Experts of a small language model: width 320, 456M tokens.
Below are experts of layer 5 (counted from 0) of a mixture-of-experts language model. Rows are named up (a neuron's input weights, with its number) and show model dimensions 0-159. Each number is 500 + 25 x the weight over its row's rms, rounded and kept within 0 to 999. Numbers have three digits each.
Before each expert's rows: "comes after" lists some tokens at least twice as common just before its tokens as in all text. This comes from a sample of Wikipedia text that the model never trained on. Tokens count by the router's weight.

# expert 28
comes after: "1", "9", " for", "aged", " US", "C"
up0:545524479489522471519522506503531485506479501559459490492486500499455499431456494499477487516467487521536452512503499549488526520480503517459529504494465475502519473513525516449550491546516511467530497521551507477490494509515483513506502500529509488523491542553476523502561477459463484491485508513504502462515566528490483492458527474438545459489480442515506488473518471482501509476500467486484481440482488473517458517497485474500487481536480479551519506525486501468487473537523498
up1:473530520489508545490503504516505470541483517485488536499508524497528512497525542481465478487531484486502488488544492502529442517462477495512475532501513508513528486506485483536485463469507472472481495488482502489520545481476503508468513469490520526501529493524525530475506498497517497536455507508475494467508472538476506486506534511480510546524488439513493506516487502495493524511514478543486524504515515510484533468493491513516503475486485490538539519508483464515487469488461492
up2:536513483507518518496505494464464505548498498488455499516537533495523497515504469490535527469506454490521489460511497468531469495492463511493530500499462517537483511487478503557445523535548491500481518497461533507507467461492484480511479485510528502513548495476524499510527533487495460570503521495514492491519472537502504486496537467537473491497520504505478515521492491495446518514496485534570518495559475482497480510468531463512478477477516443472491504497477451520515489520516477
up3:519497479492486512463499504524534432515479466518476492514469544472521454544471505515515503525485520524504504493506521528501515510495497531502534501476508502557520512438526525467504536520512487553465485501453527525496494484473530517564493492535502429503464481501504510477553484481474477469523510508552468465521496547486500515467498479498522504495454500466470469469502457494508507487491524514498495499479482444469478505502516493490507494489504502533491509499518551506537539528521497
up4:526525447455458522476562493490507483543518503531481515546507468489543475449521459494456474481508519496529497479513469534517515493533482512455476551473498520518465506484503521417463504533526507507510499505535511502480491476500531437531497491489482464521546490540470475522512493529503517526461483503535490443543503500487525479457495508511516475533469477516529511488457457499488524497463535516502537517473523479539486490549484471523504466490500495478545501497497482511497475479473523
up5:487483473479526497509496517500490497504493491495511503516476539523554488439514544506459493446512519457486494491511512516488500530483467526464486491442491497472487455510461497489464487529497510499504506502472481531499505461466512470555499500507468513477466485459542518543553489495486487519482542493544459490464495479481491474519513522500439555492485523515527488527502495485506505495486484496504488499493448524533508485477527511515502445504497499517524488480456482518502502503461485
up6:525520477489456446516507507483497492528487566485509511480529497527523517525465500534497479531510544471535483465515517494534486503532499549497511498467517515536493502506536502507508494505512521497558477508479495528509508512499510499468481433519482483513534492514498468504490541508493490510473507477486511474505490507514512498437528490462518534504508512503497464504497463516513527463554494530490525492494495477546510500489489483531495485523514427467496500473526493467488468535466471
up7:481510471503480507475505508523533481514479456493484490529550528486469478523484483468499518497504485487549477460556538511467523519473485541493515493534534511530522514461497521486476480508477467476501481518473536513519492468465540491482533502489516519509516476498508498511517469486470502509498500527514505513516510486519495518476483517459464480480442441510484528431466476497469472502515488515499523533496554508503513489520503487478469507471508498508530482483496490483520523526450476
up8:451439511506522478498498538537503512515477513519507447466579516513465440485492535547504508530465523480488500496523499514495515468469494488513500458512520513515490526504458478455523522463511516493531511517507469466508558468544494485481510510467512530509452483541500501488487485467475505549518512543488493485527524518543500512514483452460487494534543509507510520474538506518479495513526499475521511497508537502509492509465530497515505507510479481486483504483489559482549497518505476
up9:491516503494495476504493534495523455509476518477492489499507507519488481474479519485473515540515498449432507536514485528520478517538471510531447483522513468484493507531562513513471505523514468483500547523485518533500487441550543519487479505540489523476509484544514470517525500461520508496499522477472532474480521508535500522497492454446506505496517465511454523516522501473489495472463508475467527516495506512505516518491513517532490470466486479466487495548484489477494532529508539
up10:468529514476494496486508465486519485476475510484499525500476511550529531512506504458477462520476506538515499491498482543494482475497530480498542513524511484508536514514509504500495524475485498489467498476531503521508503486527515501487493503447513454517499496497458511485525460548521524490490487506480501492490524526514507488479544542490513473514495512509520497513528443502498526464510505515555496514520529510475538521485450519508526499497468509509519473496522527496504476495496517
up11:514507496485490539482521511518505482498512525492495491503490488465505479482454487495447548480476503500468494504513509487509497534472520512535500531461535499510475489475508510529518516546507493533509472506493456565492511501466544507532519442508484499467499522520503506529461501469480479500442522518463471526498560465522500470509471531499494526465453540500515509510507467534507504476422504465491550536481519510520544528517510474504516532493534483485482510465495537495502493537478511
up12:514509513473469470451499534501514425486505474541513463465521512486509499495503533482505531486559516537549484505506459502486506554522482502509507510495493501482457481491487512500483483520526472504479497497452499504483499428501545445527483487478454485490496509504465481470535450474505546514523515547515563421516515477494508459466462445473522517518553448511455509450507511509464474498475536535568501501546520497536484532487476513514483514526512497532556498517490513478541507476521503
up13:476498488484487506532492508517481440491550529508489572531500486529468530495476497486514480504467512513486471508527484516519533523492486479508482500481482527472496490474511498472457545505509499542484481496466498530511499528501475486499488437498485496513493478431527507485489483496524498531481488498479532478548511512507509522500504502511490490535511481523528500439481487506474471495509467476501491500518523495524561527532509479489491524500518499510504491470467495470482567489484489
up14:476473493495475508505515499488508510479472541489514493487504486521506494487511550528440476533499486581515492464502537502477489500477467529516516543496500454457505458500530494539506496544493455492504491518518453521491495487500487463460488468518448498450505488505497521527488506488562494531470505501529491485458520477494501540493480522478509471512480479491473507448501528511512488506500485515505484474484470513491466550506498459492513452474523501517524529525491481510489558484461494
up15:496474532490531538477498509499509485515502514489514511499493574531526501453475471535466449562457509496439516495519510496515476503482493515487465489463526517492467529504497492549468475492487479489485495518497531532523518443500490493547484519493489517486478509503528473479484496489504506506522510495504549488490478502537492516517508515490460447478520519545501490472503490493499468523499496486482519523510526500508458516439506446554491511518479513479466498484506534458483492542516486
up16:508545480433464522479487549501530426534506490484479473502533502528509480512498541513535470489517468530498495521498481519492513544487507512482550467505474493497462474498508546489499490510443479522481524484517484536508518455456481528477478486543460453530472534480521506522501469515529516482493511505466479489553531542537488490497528431481515493570508503495463503490506471519497488472485469486502555475504540540506526544520492509519508505498483473516555516543544508474496537503471488
up17:494543501497483504474487490497463489532514473500460489464474488530518492512492529513533461498506470482555455528508520510515444514504549573490537511468458469460531474467480519530534514457538510509484562489495476498536473517519486498444526464524525475519477540446477501471535488521518482446542517514501500513507536490470530515502502509505520480496518508505476483519522510541457544513522482497522520525529521482543531453517512478489484491486478508519514481493477474485478520510513510
up18:490477496486495494474479516525525483496494514541515499494467480522492471490472510527504507520514485458491507507518506507494536488550464516501485478501521477472461497469452491518468502566507529494479565491510489523518469491471508486471503500532481485501463532486500464506499477510486465477542509502491513488510496448496481496472517497481539496474514531503509527504460476520551529488492495481492516518546503492492478526492518454531502483515539483484501481499464554502503541511540487
up19:441542519524487546527509499496469497491480499505495524475528490516473463480478486480490520528486521474517467501487447544491505511556495483490478489497500504477503520530534496518497505538502479498553468515479479516470499428513505499514475472495525505535460506492535488555462512518471478545553468512501535545498543482479486527517534481511548480509496496506506493491522509509507503508498487489503496484546479527450457491482460541468441484523493464511523545492508514476513494475480483
up20:481540450460515540520558521465501500454474483524467492505532490496496508475451484448536475487541480480519486542508509515509523504529538517484505463521537445498519474499495511571503468521516512450516507507515508496497524466466518512478525507521499544531497522513522519490514516495493503505508517507489478495517541497457505512492564530506468486490525530501471509476476487524473464513489493472521509502497485479516457496486522487477510474536497499499534527584485505473479515540508483
up21:530547512464514502473502487493460474502536517511449476523528546485509451466457514500509496478512484526514496505479539475465480493501498535514493495485491539521500528501490454489515506507504529493455492526482504485504489454482560482477525495522506499532482506484528490494455501479485474482501441519464463506547511483531528482430558459510526485567484443508495538501504514490527533527486498538515508572505521519518486512482507510477494490531482514486496504503489535464471492535496521
up22:479474520489504495527485502527469503525507454485509493516551494462486504544498504508495481483481472457476489518520537527506503489459513509505532456503521521514445515519440457502501525460444455478516507513506477529531497529500499511465488488455442568533553544525530499479508514526489489475501521484510526443486467482498522478530497499506495486456510489488513541517493487470494479499499499491471522500547498540488512539480525507477484510494489476475472504501488516484492554467497476
up23:448527548474507508510510453508433469487490486489501485495500490518459519500491479457518531486516545501486496499512544512498526523484477468520519489543467535491490516489521462517459462505500522521489477450490477517488448510497503510492499482466484463529490496533485525489512482537587500503482483461478503502555515479511489506520489516483499517534530475492518515482492492511506504484492518458552484472463528506522488457505499491476494471511489533500485513516480502501514500504458471
up24:521539517470488515541492487497503520517471482484508477530497535495527500468496514493512479488511526471517494495517468470527480513504508492506544490487503422503496484458480485517507533487511508460480500455489474544467489498445501533448555505505481494505515518456505489465479466480504491527503494507480479532456494517518510478518564458535451473502498489514512468472533460515488532484540508530550482505550453465504494503493463508549491525540530534482530491531447461494498476490535458
up25:469499485467503464489520497517503519456508512535490531520519497490449453476465498508499491504507511480563491494489520462486475500498527524495525520510495508500485516520506474474504488559511503450532474518519476499547474508483515543502500501477527556520493486470465508503519489467520540508451448532482504457496484502474502487495511538489490513479481508492486504490506484512505514489454505540536500540509479494482508485526537513491517488518516502475478519528519518510509464506484437
up26:514498483465526467498496501469499471514476507472477496508518552482498465465521471529548502498528497503482465528518503485498493499489517502506546510489488470491518505497524489454489545530493490519486513508512491484517489473506533527501495487517470545523510473526525509511521527521487447493526552494499484496520539541536517497504532474514490468530503515468522471499476479520449529449478457493500515532528480510504495483460500462540539446507487487496527517515479515458515485489476509
up27:496530488468499534498506496514508498522506471494517498489498483496516461500481516489516489512465501442494480507497488503504442496496508503502444505446529515490457498471527498479494491495520524473528509516496491512483509482495484479498498460460453494515521483525492519473499509481500464479504505504478504482490509496509505515458521497530508492527515534494478568540509489481486545491481516489504515527539459480531522546523463474515481520476485468504455462517532465447460510525492508

# expert 17
comes after: "9", "0", "1", "8", "2", "4"
up0:491497509478508483505462517512512510525506464514498492484432469472475498519490490487482502513515513508472481504545515481512508486508471489543486484496502514504488540482502495467479558553498440538469500485496522466462482488534503542549510445503490471512519517475484534495482506491481552501475468442516485467495504487506548486487489533478422510489476478526517562521525515560495539509493484525488515493518514479511495513463521475516472479518494477550512504486461532501501513501511501
up1:481489505503464505523543462505504514496497512485486516453488494500524462504455459531487528509525515497461490524520529490515503488512485442509507536537508514473510542539502494483507501510514535480559530508532513494528490501502509509504512500482506520501519470525559470465514511495527515483524496483516500500493524484481495532513535528481497484474514495466490548515502493474499491475445477535458536507509439492430493501479502501511506488508532490511481499463521490496479487496479513
up2:487502512508463485443498523515511473508531497524513478525485495445479470544477507545483527474503520482526501506557504548487480489525487481488513532492524507511502513505506505528512499479547484529487513496488502509475524502473493472480506490574474478494492503490489493539474459514511480479507467465504524479546480480516501508499493526512489500479494502544490558492504518503511491489532492553488547533489468536464479530530502475508465452528544547489524523510496471487498494508459502
up3:500512504518490491539515529516500454520499557525517424490532491456504506474498531493488421492489483514486483500538508520540495510524472495551515547463508523499516499524482462510505485505484468488488510469502513520518519480483480490516522530516564475500494510523486517518519471489489534495530476479513496481502482474483502477526532488502513523463498448530500494487525468523527489493526504490528495485476474517494484518484497476484471484494487479478507495517449523478473505478542472
up4:495507499471431520486507481503494486520530489538508485536512484498462504502481508498494473477512498469491469517540514486504514459518462503554505516464475511447476506497485509493455536539470502530551541523507504509510522518520489511485484509500516479495483526484453566472489470538531525481490477446497495462485513476498493508513475480504501513539510485550480524536454465488486510465508468501459511491542498534518502510516486564490467503487491449533506494513518501472527539501453458
up5:512507484450481500479575492519510490483531527496499526496511451506547442500498473486483533476491487498526473521525508534468512517503485513488523499511482486504526495480513515515470510513504482491486498486503474511452484481534491489500517492500494498481490460494495507470517532528504535499481546547508504443482491477500510494470507532498469452490494517557517496512477547486512517503495513510486484520494494530523527539505489508498498478493505489495497504559528507517488503470509514
up6:533517495472491485505551460474504502525479519499428472487470556516514438485475503483536475486509484499550494541488520499534512519526549503488498504517483515506524509534496499465527516542512498498500514495519497521524469527480488527467492452504481519503512469505503493522537474463503517515495528484508507475464496495473515484486483460497518516511523469543510482491500522519453511491483501485513490522485472521499512480484500524535521529574511462507484477503486508489509492528462492
up7:505513452501540513443506493516501484507465502539480502501483549494478507511454496498543511515509488509520521510484509455513465517483482501499504498482498495486494515529523520478483509478505507493543477519523527492455483540487489498500497455494513491500504524524506497488515526480498472525505474506521503498500476471489549470498494492500480501522495477554439478469545473462463516479474540479531506525475511547527528453485510498493470462518461475458453475536477504498520513516526444
up8:522533476451435547501517510488550502499525559548434502521454482511518538464504509513469503521446467497473496502481536495576532480480504512465496504495498496512479481513527505476543498494527484487483511524547484516517478517500511499517495494478525475495480510566492484532527536486491490522538496505488550510532529507482503445521520474486557471510460472481518499478524509517517519483534500483497482518504494513508498487500470508508504451481506475533459535487489479503468486452489517
up9:451452485460529496539532517500507467518513508474468515510506510503521495479521486488535489521484479486464500461501485526525482478468516520541514509490479474489483544525494488482501568534473464477479525555537503503504481525505485525515513483532447479478502518514508455482517530467515487499523500463511513496536530509488526489526458478494433538493497476477488539467469467484476523514540485534503495500540522519498506501540519483511526456511499448510438481483479482526450534476500502
up10:478520468490521497504445487461473493492437514544484513513527535508542498481506516507575488487475503505574484513473464514464506460447501491521488516506486466473513511487457522507493489508505529488485482511500440483455494486478469522517495465516511500492470473514488517498494515511503486535551483479491545543506548520512517494497486540480490516477501514503503479476481452486468480451525527505528491515570506505525489517456532465467541429520498477495470496484521502521467509521477496
up11:556504490501519497469504470490508488505490530490493513510463513476513515509473519513494469500522478474502474524474557486484443501485542476503487543509522476507492518480484516516531479527482496497510499499485515501509493485517515542529490468470452486581472522517524473472484491488484489489509530494521530502508483495509533495482501507493472488501474484491518517476498492483483473475533502507536506513456542486476538470517523521555513513473462506538477507504531468483457503471521462
up12:516525448507497532521544518521480494509508508463489504540529539516520528531513518502471491537477496533525501543504488530495459524491514498439497467499536486493505519515487496489494470468472461504441507481463543507465492498540527514506507481519463492473489500484564533498499522492481485493484509474499508525505517519520524497500524509508466486436487486510503476483495448500514494535485519492499461496482476479520473503517501487475479456522500500518485517517516485504477493576519478
up13:550510537446489548486496527545476471510501506506480465482467453483458496505491534497484488544500499486460477473519502472493484496443486479549471522534514506492486529501517452491483540500498552519495528550515471495531482493503525487465449505464420502494476515488483524498526509455515501472521500458501509502507513493494511459505528492469481496496509459482529524469556479474512502490463466511499496514570498533492477461507480541479448511483494469512502492474483468508483540502535500
up14:502494495522512496486480520518467480475473488518519496487554526467481494531514530525515485485502512463479509471498510549502519534528504516465523513497503486515453481492472459510490528523491517488505478578468521510502523523506509468468485508505487480457519551532521509502466488518531490489501499477490571500518541516524489493527471518511520541512488488482502476463538464496467510506481517530550480542523524527465515519464500517485497477516492493492498504494486513498504511543503467
up15:477475478556564475494505515472499493480468500487513533505481546465466464512517465517531501510499470511535484496521477504478478484496502529474484519534466493504526497489502523455508553493502518507483474504478505497512495467525476493469529471513537481512471493471515489479462497503534501507491499513464520492504480472502503510477462561512476490508493520510491517437468479511460498505489476533523510493502498530487540447507519513501508477502495502492510522514525470474507492505507460
up16:554470467502507494502496522517516474513510474484470477494510530464532470453480538518504500528476496520516509526512529494485514509515481490463488504488521516494473487456464472499446472538501509474446540481475538531508478473482511519518481505497492495505528521509514494512482502499490480463479533524506510505537482502534491460492520529513532492490476503519504500452536506522458515447485528537461451548515529465516520498510544487520495512480524520480541480456494477514451548494477483
up17:476470489485497461504497468485500486547523529502513491502466449480478504508471512476486526463517561516494500510488464470485490497524478438479548489489486488492539479487463493535448532470449499504452457559526449507505512510526511457495529472439506515504523513480518478512471518484500510501484502512506473536506498506489529493531485483581516497490512426563474459497511514471486525520497522511488481485493517525511515487551509503504474517547545488536482543498491512516516540470503470
up18:502481527510472468514536557501507491486491484524489494476496485502459453510458506485522519472498539506505465495510517474459500541473520495479505516528505517527520538490534476490464502493493535487474500452491458499496530568472520501502507485479475535545497516514456502513496470469516547520472489473478520541512523499494498482508555536515517484509500492504517470478486493538454543490479467490516486550518468513490483516529501500490490502514528497541470524538502501507481554479504504
up19:512486535508549499460514486484495490483502502533444533486498530487451459530530522491473507509531537447520503490496527455521472477535521488530482468528446478524479565495469497468516514504505451495511492480509533519517444499477522451517560432475520494489544484501521511506497501527511502483497529510498539521515466526510497517458498504474492525470500472494488507507491473506511508477496540496503481574502517524501532468542483515525520498517561460520541507534485489511451519479520509
up20:461495534475500471484490529492490456572525560508460490492518472463498495557516552490502498507526505496488497468540541532504554534481505505544517492493534518529506498494482448523523548490499477459541489529483488498517478488484517544491452502480517492517506469515472516486486492542504552527479552487493501550497501500545474479493466529534477473483496485501529481510491466531461525484543522457467491496470528501503495474511484522519519502522491494483532496489500420475484517540495452
up21:513507538475493515527516483544460494520501485508495485464512471465538500541465449518498510505501504478495482522534502499500544479476456503519505515495524520506496495470518476517508503513475516547489507491489548543492531538450480539498558481477504517483499513488471510439505491495467493468453496513494508506534523465535500475489559476502537516517489482513520535505445520478531488521479494484507529536510590475542520506509470523493514503518517484464474501462464504493491480489506499
up22:561511481482462480504549503509487496518488527514501495493490514471512526543472506506510451475511496524464517534503504472494525496503509455493495497488516489526526520529484492474461490466503520493494501480478468540512521459493511523493504482519514521501504532518490499530468518524470468504553518528522535524458524539490497490452469525512521470537504463496512541490487415522481491478505555490503527532510519539516496493481486513546498498474475517511521508519498527461492504481519465
up23:546506491450528462490490491529465525527539566469515490516530545505471532509503466490485514483509503535453482494512487478478486530536532524471500506519497515495467499506500476493506500498516479498526473506485513496519514523468535469470488481497491513512564484542503527525507502478481473482509513530510499468490523539463526535509496511529478503478526525529518496548453506503494492475508463509513480491483506470512504481526519493487459467506510525483512546501525487461484491527497479
up24:529454474502554503495519515502524487525548541529459507511487508533508520522512511522515501511467483494525500465533522498475464490503511516482476524498490507505450529521490514510465481502443490529511488487528501495488476528509532491562525484498467474498513503466509511505510527469538476546431510463492528543496494507482530489499541514510476541511498499513519484522536511456482512503447494530480510482511480483477492487509487526480526465520525523479534474516453497513503512484540506
up25:436525504524523449504491499526528472503490517492490502528482527472490471542507489491492534509488519483474486542543512469490524468568527555503513473533480503541483528503487451528475489536510502537499488462491510550529466489535520485479510494478486527514553474489524499525504495537514512482461499518508526496499516499518489456470491535529476512469490462472505542491520521485502524501510511481489523530517513482460513521493499572511510485480492485496490523548478556479547496481482507
up26:449504480467521477488522496508522509485459570516506473522531507447482526500519509477461461489489502502482522542502565488499501535521493539517575454464473503521496530459460464498541504531498471495458541481465515492498503521476519534501479489498526499500514451534496525517488555522485500476493492481485538527511509528488526531499547489506505510465472499475480486510484453458464542506479494464464543529513489490486526478515530482504493476490505479478485464496499528445503496516505484
up27:473451499499527488529492500495497502463507548514470473497476490486486505531479509507520468493477494466501515525491455547490529500474469522525542506528525486517453492555474476521494503492526508492462514496516508528488468537495497482497478504546512496487477476525524506559485488498511503478500487470507493561488475501509494528526474456485468536469566503462526499529504499497510489512539508530459514509541557538526467508491511492448513495498493526467508508515448471475498519521488476

# expert 22
comes after: " ", "1", " (", "2", "3", " $"
up0:500530489476515507489504491493451503519480494502513424525519510473514518542516458518485485486489518510499483456533506512517552493504507557437464446524491489494469520501476493478498536476528465482470470486489484517433497495472529505513494492486526468492463529481534485487490516477515514524522509531514497473500477506476559485532495470523484470521537514491492528457521488511444526514493525487487523497515484486514461557494515485502468462508530504498494550486471467487489464498522534
up1:510495468474456531509492470497499486483526486510474472527470516482514480470503503509492513481484507461487465501504478511486532499528498486504510498523488509497510490483451468481467555459513459466509452512446507538500506489462536488508515448482486526448508565475484514513509500474489527481492477537511521432471472483514528481483512503530544472501475506503506497505483453555457512494548493513508503537502483538487529481507510476508457489500497535516491491517494451485501506537460521
up2:468491492495479558500504480518499514479497485529488492531523502551498487456534514489498521511522489482486507473511521511483495524533481507526491509552506458484465501483486529487545506540503468471507535506472451504510427490489524483545521519505473503477501516533453516489482496499509538484496551518484499501539527469523527508515533496521471543496498532507534488486481508488422522461463509487473563487552501499486556476478506471518528521560497488459461489501500489505496515461506460
up3:562514519507510507521502521509495503530505492548460495497486532466496503502486485471510506474508499504500491452516487492496531539520494519510496504538498506500479485526514505472518495499448443483529476493523501480474507488471521475505466455541494490512481503475502509456471521506484506488509502506511479518545493539528498473508529451508503454517551508485515527485509504501506495529500516474483494501526485500482492515503547456536465493511521486523517550491500469489507529502485474
up4:465484540470489507481530512502473501475513507499491471492508469522480528514527519466518523496484469449503501478526490486503548520506498457485496527471491514497510455503504446520478501467464496502509494509532513535493459448526522512466530506457479515504503569494480497507468522495494561518473522447439509510568518548520470496543506431532458493485541521504498538494488484530484541496508539487461501505467544499510493501528497475545484461497482487521452495520503514443535515495471539
up5:482495512521529492478514455508526510511520479481489482524501492505459507502498491505509481480523507517498477489546504428499552504485510518512485493504467513478543505470518494492487523483467513495506459507492457520497498498559544475498526482480484510487482528458497509481487470488505492545521492483508496457531480482508497434471457516506470508520521518515521478493494504542489582504459481491522503510491528476502507542500521507521519503506510524495536491496489497518506541492445474
up6:503454520494515487485522499495500463458504481483525472489536505504475523531499498483509500470436507463500488516560504485537488541491513493497496514492517511520511474543472496530466486501499528465467509519500488521514520469515482544467481515543463483495510487525486471509483553489522500506472488533513507514487486498581496503469544495478517528443521475502480531542504502501496477498475479535493551467516528522504486479523490524501571493499570460456487455483508484481522530489504485
up7:469498479507490483504536518519495467530473456499524499505512477505492513492452499504541501503496526558536509452495533502491519506450500545514556508521475460516456529465531528499513471555474486518560538478454470521523519534527474501512498489487547507519516486526504524485501487501545467491462470490529512481550521452553499531518490476459471484550466472506483507481456470503492485451488508487476530507491500485516496527528500530536516471531484519511495505471491525519474493512455485
up8:503487496491463526528512483515520508522515474511473490482486517485538514514459497474497477478462497474479486472524495493513525484533513479496446531508459532489524509528502521489508462502552537523540490478470483498522451458480521480518526488463524483508514525493502479534528455485496530506483505471474508500524485514505498487502473520498446495484452472514523488503521492498512524443515523527502500507469495523518464518495552541484488474509496477502502486562526520515504508515497522
up9:456441476495474480510528528503486475497547550497518494481487479472506478478514506489527506518495510492515504536510487549505530501512492508499520499471468527511459546499534507497511488519453497532521460532478466515487517486460484485491489461490485514485524526495473489523499463455501480492529471476463493509485478552488486461517491467497484507486484491481501487511499461498530513471528469463544455500517504505463522557486522553546497466479497552538488538534495460479508471485493482
up10:517501508490496443536509512540551527489502484474514464473497480464516517528466500513508528452504516517504471521526494526537549466493508477512468479516516491480493510518445491508516471524502493519502460482491487531495505495455476501500509469496474462519489515478495502537496457500524522469476529561513520552539517460506526515470458506453472501502544492487483493537479495503513486510524539489466490512500542542543471525529511528502521492510503453500493517528535527496508472462500501
up11:505453507520535501536518515508517521509459526546495504502486540446474509505469504526555449524523485509532478487511464488512519507467480525445467486446505507490509497538491507540491508541477497468464490515506483462499461488558521467498544489465478485485492518491553524501508504488519442531484485473503533527533509455509503510475522478490493529542516516486471531463479497505523501497514512579526505502501458484467518485535497473524499474507505482506507467497464499463492481525502501
up12:488511491476492486457477523488488472493460507485491480494520543522522521487493506465517485477516534498511494467506476554499466523477558493508492547548513527494496500506464490467515477486497540445556454503497533500516524496509492443521515478479471528538482504520496517513543475486480533491532507510485513480491529496493490448517477521505519471500538479488513523496467492504497489460463521481571502537476579514517538490500486549502508477519506489476480506517490506491535508511523483
up13:501525494491462483541508489490488478513482538494505485485507521543465473492491472505577451498542511463519497534500521477485526489498492539519486445530510507504522508519489519511474515513513508461507506462547493502516520470467516502502492457439518495493457543449541505475513518492511526540478548495513505499507501499487492502469509488501495525446511453489454479514528509528440528507482495531480529485505470531473483516447523510488513474481515468537493489498492527506474516513484500
up14:453461522511498472513553499497487512518547484514534461496503492476478497498495530496495543515472470525528504476498484512510518482476501495484535510510484514519529495493488486502547491487504493474473488485525476518495474511536481502502535512466538475525497503504534516522481518515510514553533549458476465510482497474461488519536480493498477525442528502473510548484514504499548486514515506546496532472490475511512469500462489502481492489507501507507466504487527518516553524499494479
up15:497513516514507488507508515510526514466548483504453442510524515496460521514485500527503489500477505502490489498490464532504528495521551519513476525546512489504458533507466515509529475510395502501509502540476482488470505547515477527508496511489488536483475536512492520502530496474506495523530521461501474479481458505521515537482492539493514474449566512567482489504510496538491553507540466520465491527538498510498457496490481495443523490500502458494497514513513482492484516499465478
up16:497478515499462444517492536518476466507543488512505488475518505509506485554446526541483499527452463526489482528504483553515495505485499511518500531463492460530470465490479485514470488480450475509514493482500492498474530523499505577501532505472509517498452529497478524498496476512442538526538518492486503499497529533526476522519503437464476448505508490478510522516529504501501508467521469511489507519476507494487482533479490498527514473521482512520475531506433466468528528512462499
up17:532487511484479463527513501485518511464513556497507490493491541517541545543483520506502490486491469485545469499531484547554525505478511482487489500463489498472484521494520529516529477490439478482477515523520485523483461541494501515515488518468486530467491523473446502521510474465536491547496487437489519487492467527502477496518508496465473524452521511513515464464473468506509507465458480523475531468520478499487494488533486522507507484519489533520509523488474516438543508521526490
up18:507510510503523503496524481498522524470520470528491477486489471458517473524498521475483483520496465494497474507490516477478525488537482500520568493505485504474531497513490509492521546470465466517533457466521509517532458507517527501456489489503514472447508536522485514514492445478531453513463512494447483501536477467444540461501499505515461468515528480531507516471483519501495527529486493503500525468499527472480517505535513509520543480497543498551508520471470525473518506537501474
up19:538515499517492477537516493487522485500496495497444505501495482485530552509520516472527449519466520513514486497500488535491488503483476540493561493477510468507477484510517473457479501581456466497501501491497535487475506497489497505483517521486466462513508475521485493477532487484501446490490515470508504496484533529548505429495551506502491500505498462489475518456506461500486536513521508538474513500514478518491534532498460470516499482496485432511467486490494521450519478537500519
up20:482506486483485489516539528496538506465542520491493466471537453457489520512495503480500499520500490490494514502496528502500440521511494520510531466522491494506482474547504495513534464535483473523466519455510492555512500516489475488451480493513484516491473487534520515538471514479507499474462500524465502541485529479521528521490552498481526514470505496510505503458500487525545520484525491523479498532479481515537508533502509483483466451506531514516463544500433509467514459528492492
up21:489490493487514491497502449489512517451501494488505509514520516532475544474524484489514493486455532551524492506524501513490510492463537529521498480535490444459488471511460524508491501514486503497488448548492471513534509495502490525467503490509527477501471514500538520471563472509517518489542529508532495440512506507508502516498477482507436516504480524500519515528502504499508495442503493493538520508507494464507478515534520530496522415440504495477562520540491486509518470498500468
up22:520531492495508568504515520505491507495455499501483509487487527500479514488483542511538501519509488509464487489544518524483478464444472494496470462530523502513518489472532505494494463492508474503505556484481466521507504493534482485515528501458511524538495480490468543479486477525519451469466474504554514449546508460514484509551507465515481554509469476514500471489490486556528446484486525469507492496497499511599522497513545507505513487529486507470504485484531494511510528522514494
up23:481462461469495509492515478484468506462523542504503526519515466527495460514527501487501503534473515535527482515509561524493498456470501496474508522506470474500535517460485459499474508499440523509512499492471478473532527461481495484532501473527482478522480452516509467485527455482517500507537502486480536521514490489549494488483513469493490500477461442488469498481461466465539524477520466486542500507517505472503490538453510496516499435547493510511524457548496544510487534510475476
up24:505495513452494504512540513459498488481464496504483496515504495465544526497467502467555451537479507479505483540518492554514482484532509516498502485505524460531499462528501486539504515535512515487479460457505521521506487533497525492437495485480416508529542477502524496493483503532513506509487484463510487494511498495514521485496545499513520462474490497488467490519482493499482523453505520458505489491525477483523509522512491498515520484558508502535516473501466516476498483498514485
up25:533484493499435500490507500498473510499507510515480456499517485485512526450436474499544483510478527471500494502517536491500511510525515489516500501463489500506469573513501522487482491554508525509506505481513472514455508535517465453515522476499457547515549506493496475542469500449491499518571502467482501508503518496487522488520511472492504471517500504513465540526462484493488508474514540479506505503507504496529490521551490515547513456523498513520444493506487511510535481490516487
up26:467483493486501519492489512500459510492484494489492490548499501489492508514509524510492480517546497501491488502546472514496480519499560525536530498494452489484539481475521454516503493504473506495503495559511441528527440489546516472465538474477503491428435515536486514486514438509545487534503489462500489477503528485473499492477483525520528527514512528486543468473495482521477485504494518489511528505465456471520503502510473515509500506526512499499532495506477472514519554515445453
up27:510459483487465509496489496495501519472502497490502468539503510455513510513505505495519489495473476503484492502521503472555497518506527482487473505496505502483503481513534470500494516485460480537523506463462469480504507512506491469495510503498466514468516504502516498521503485508502536491526459484533481473517495535469504474516501464478506502556511500487463515480506489532460494499458461533500512523496532546507473526540497483483481518479507522567520485549518513427519492506509534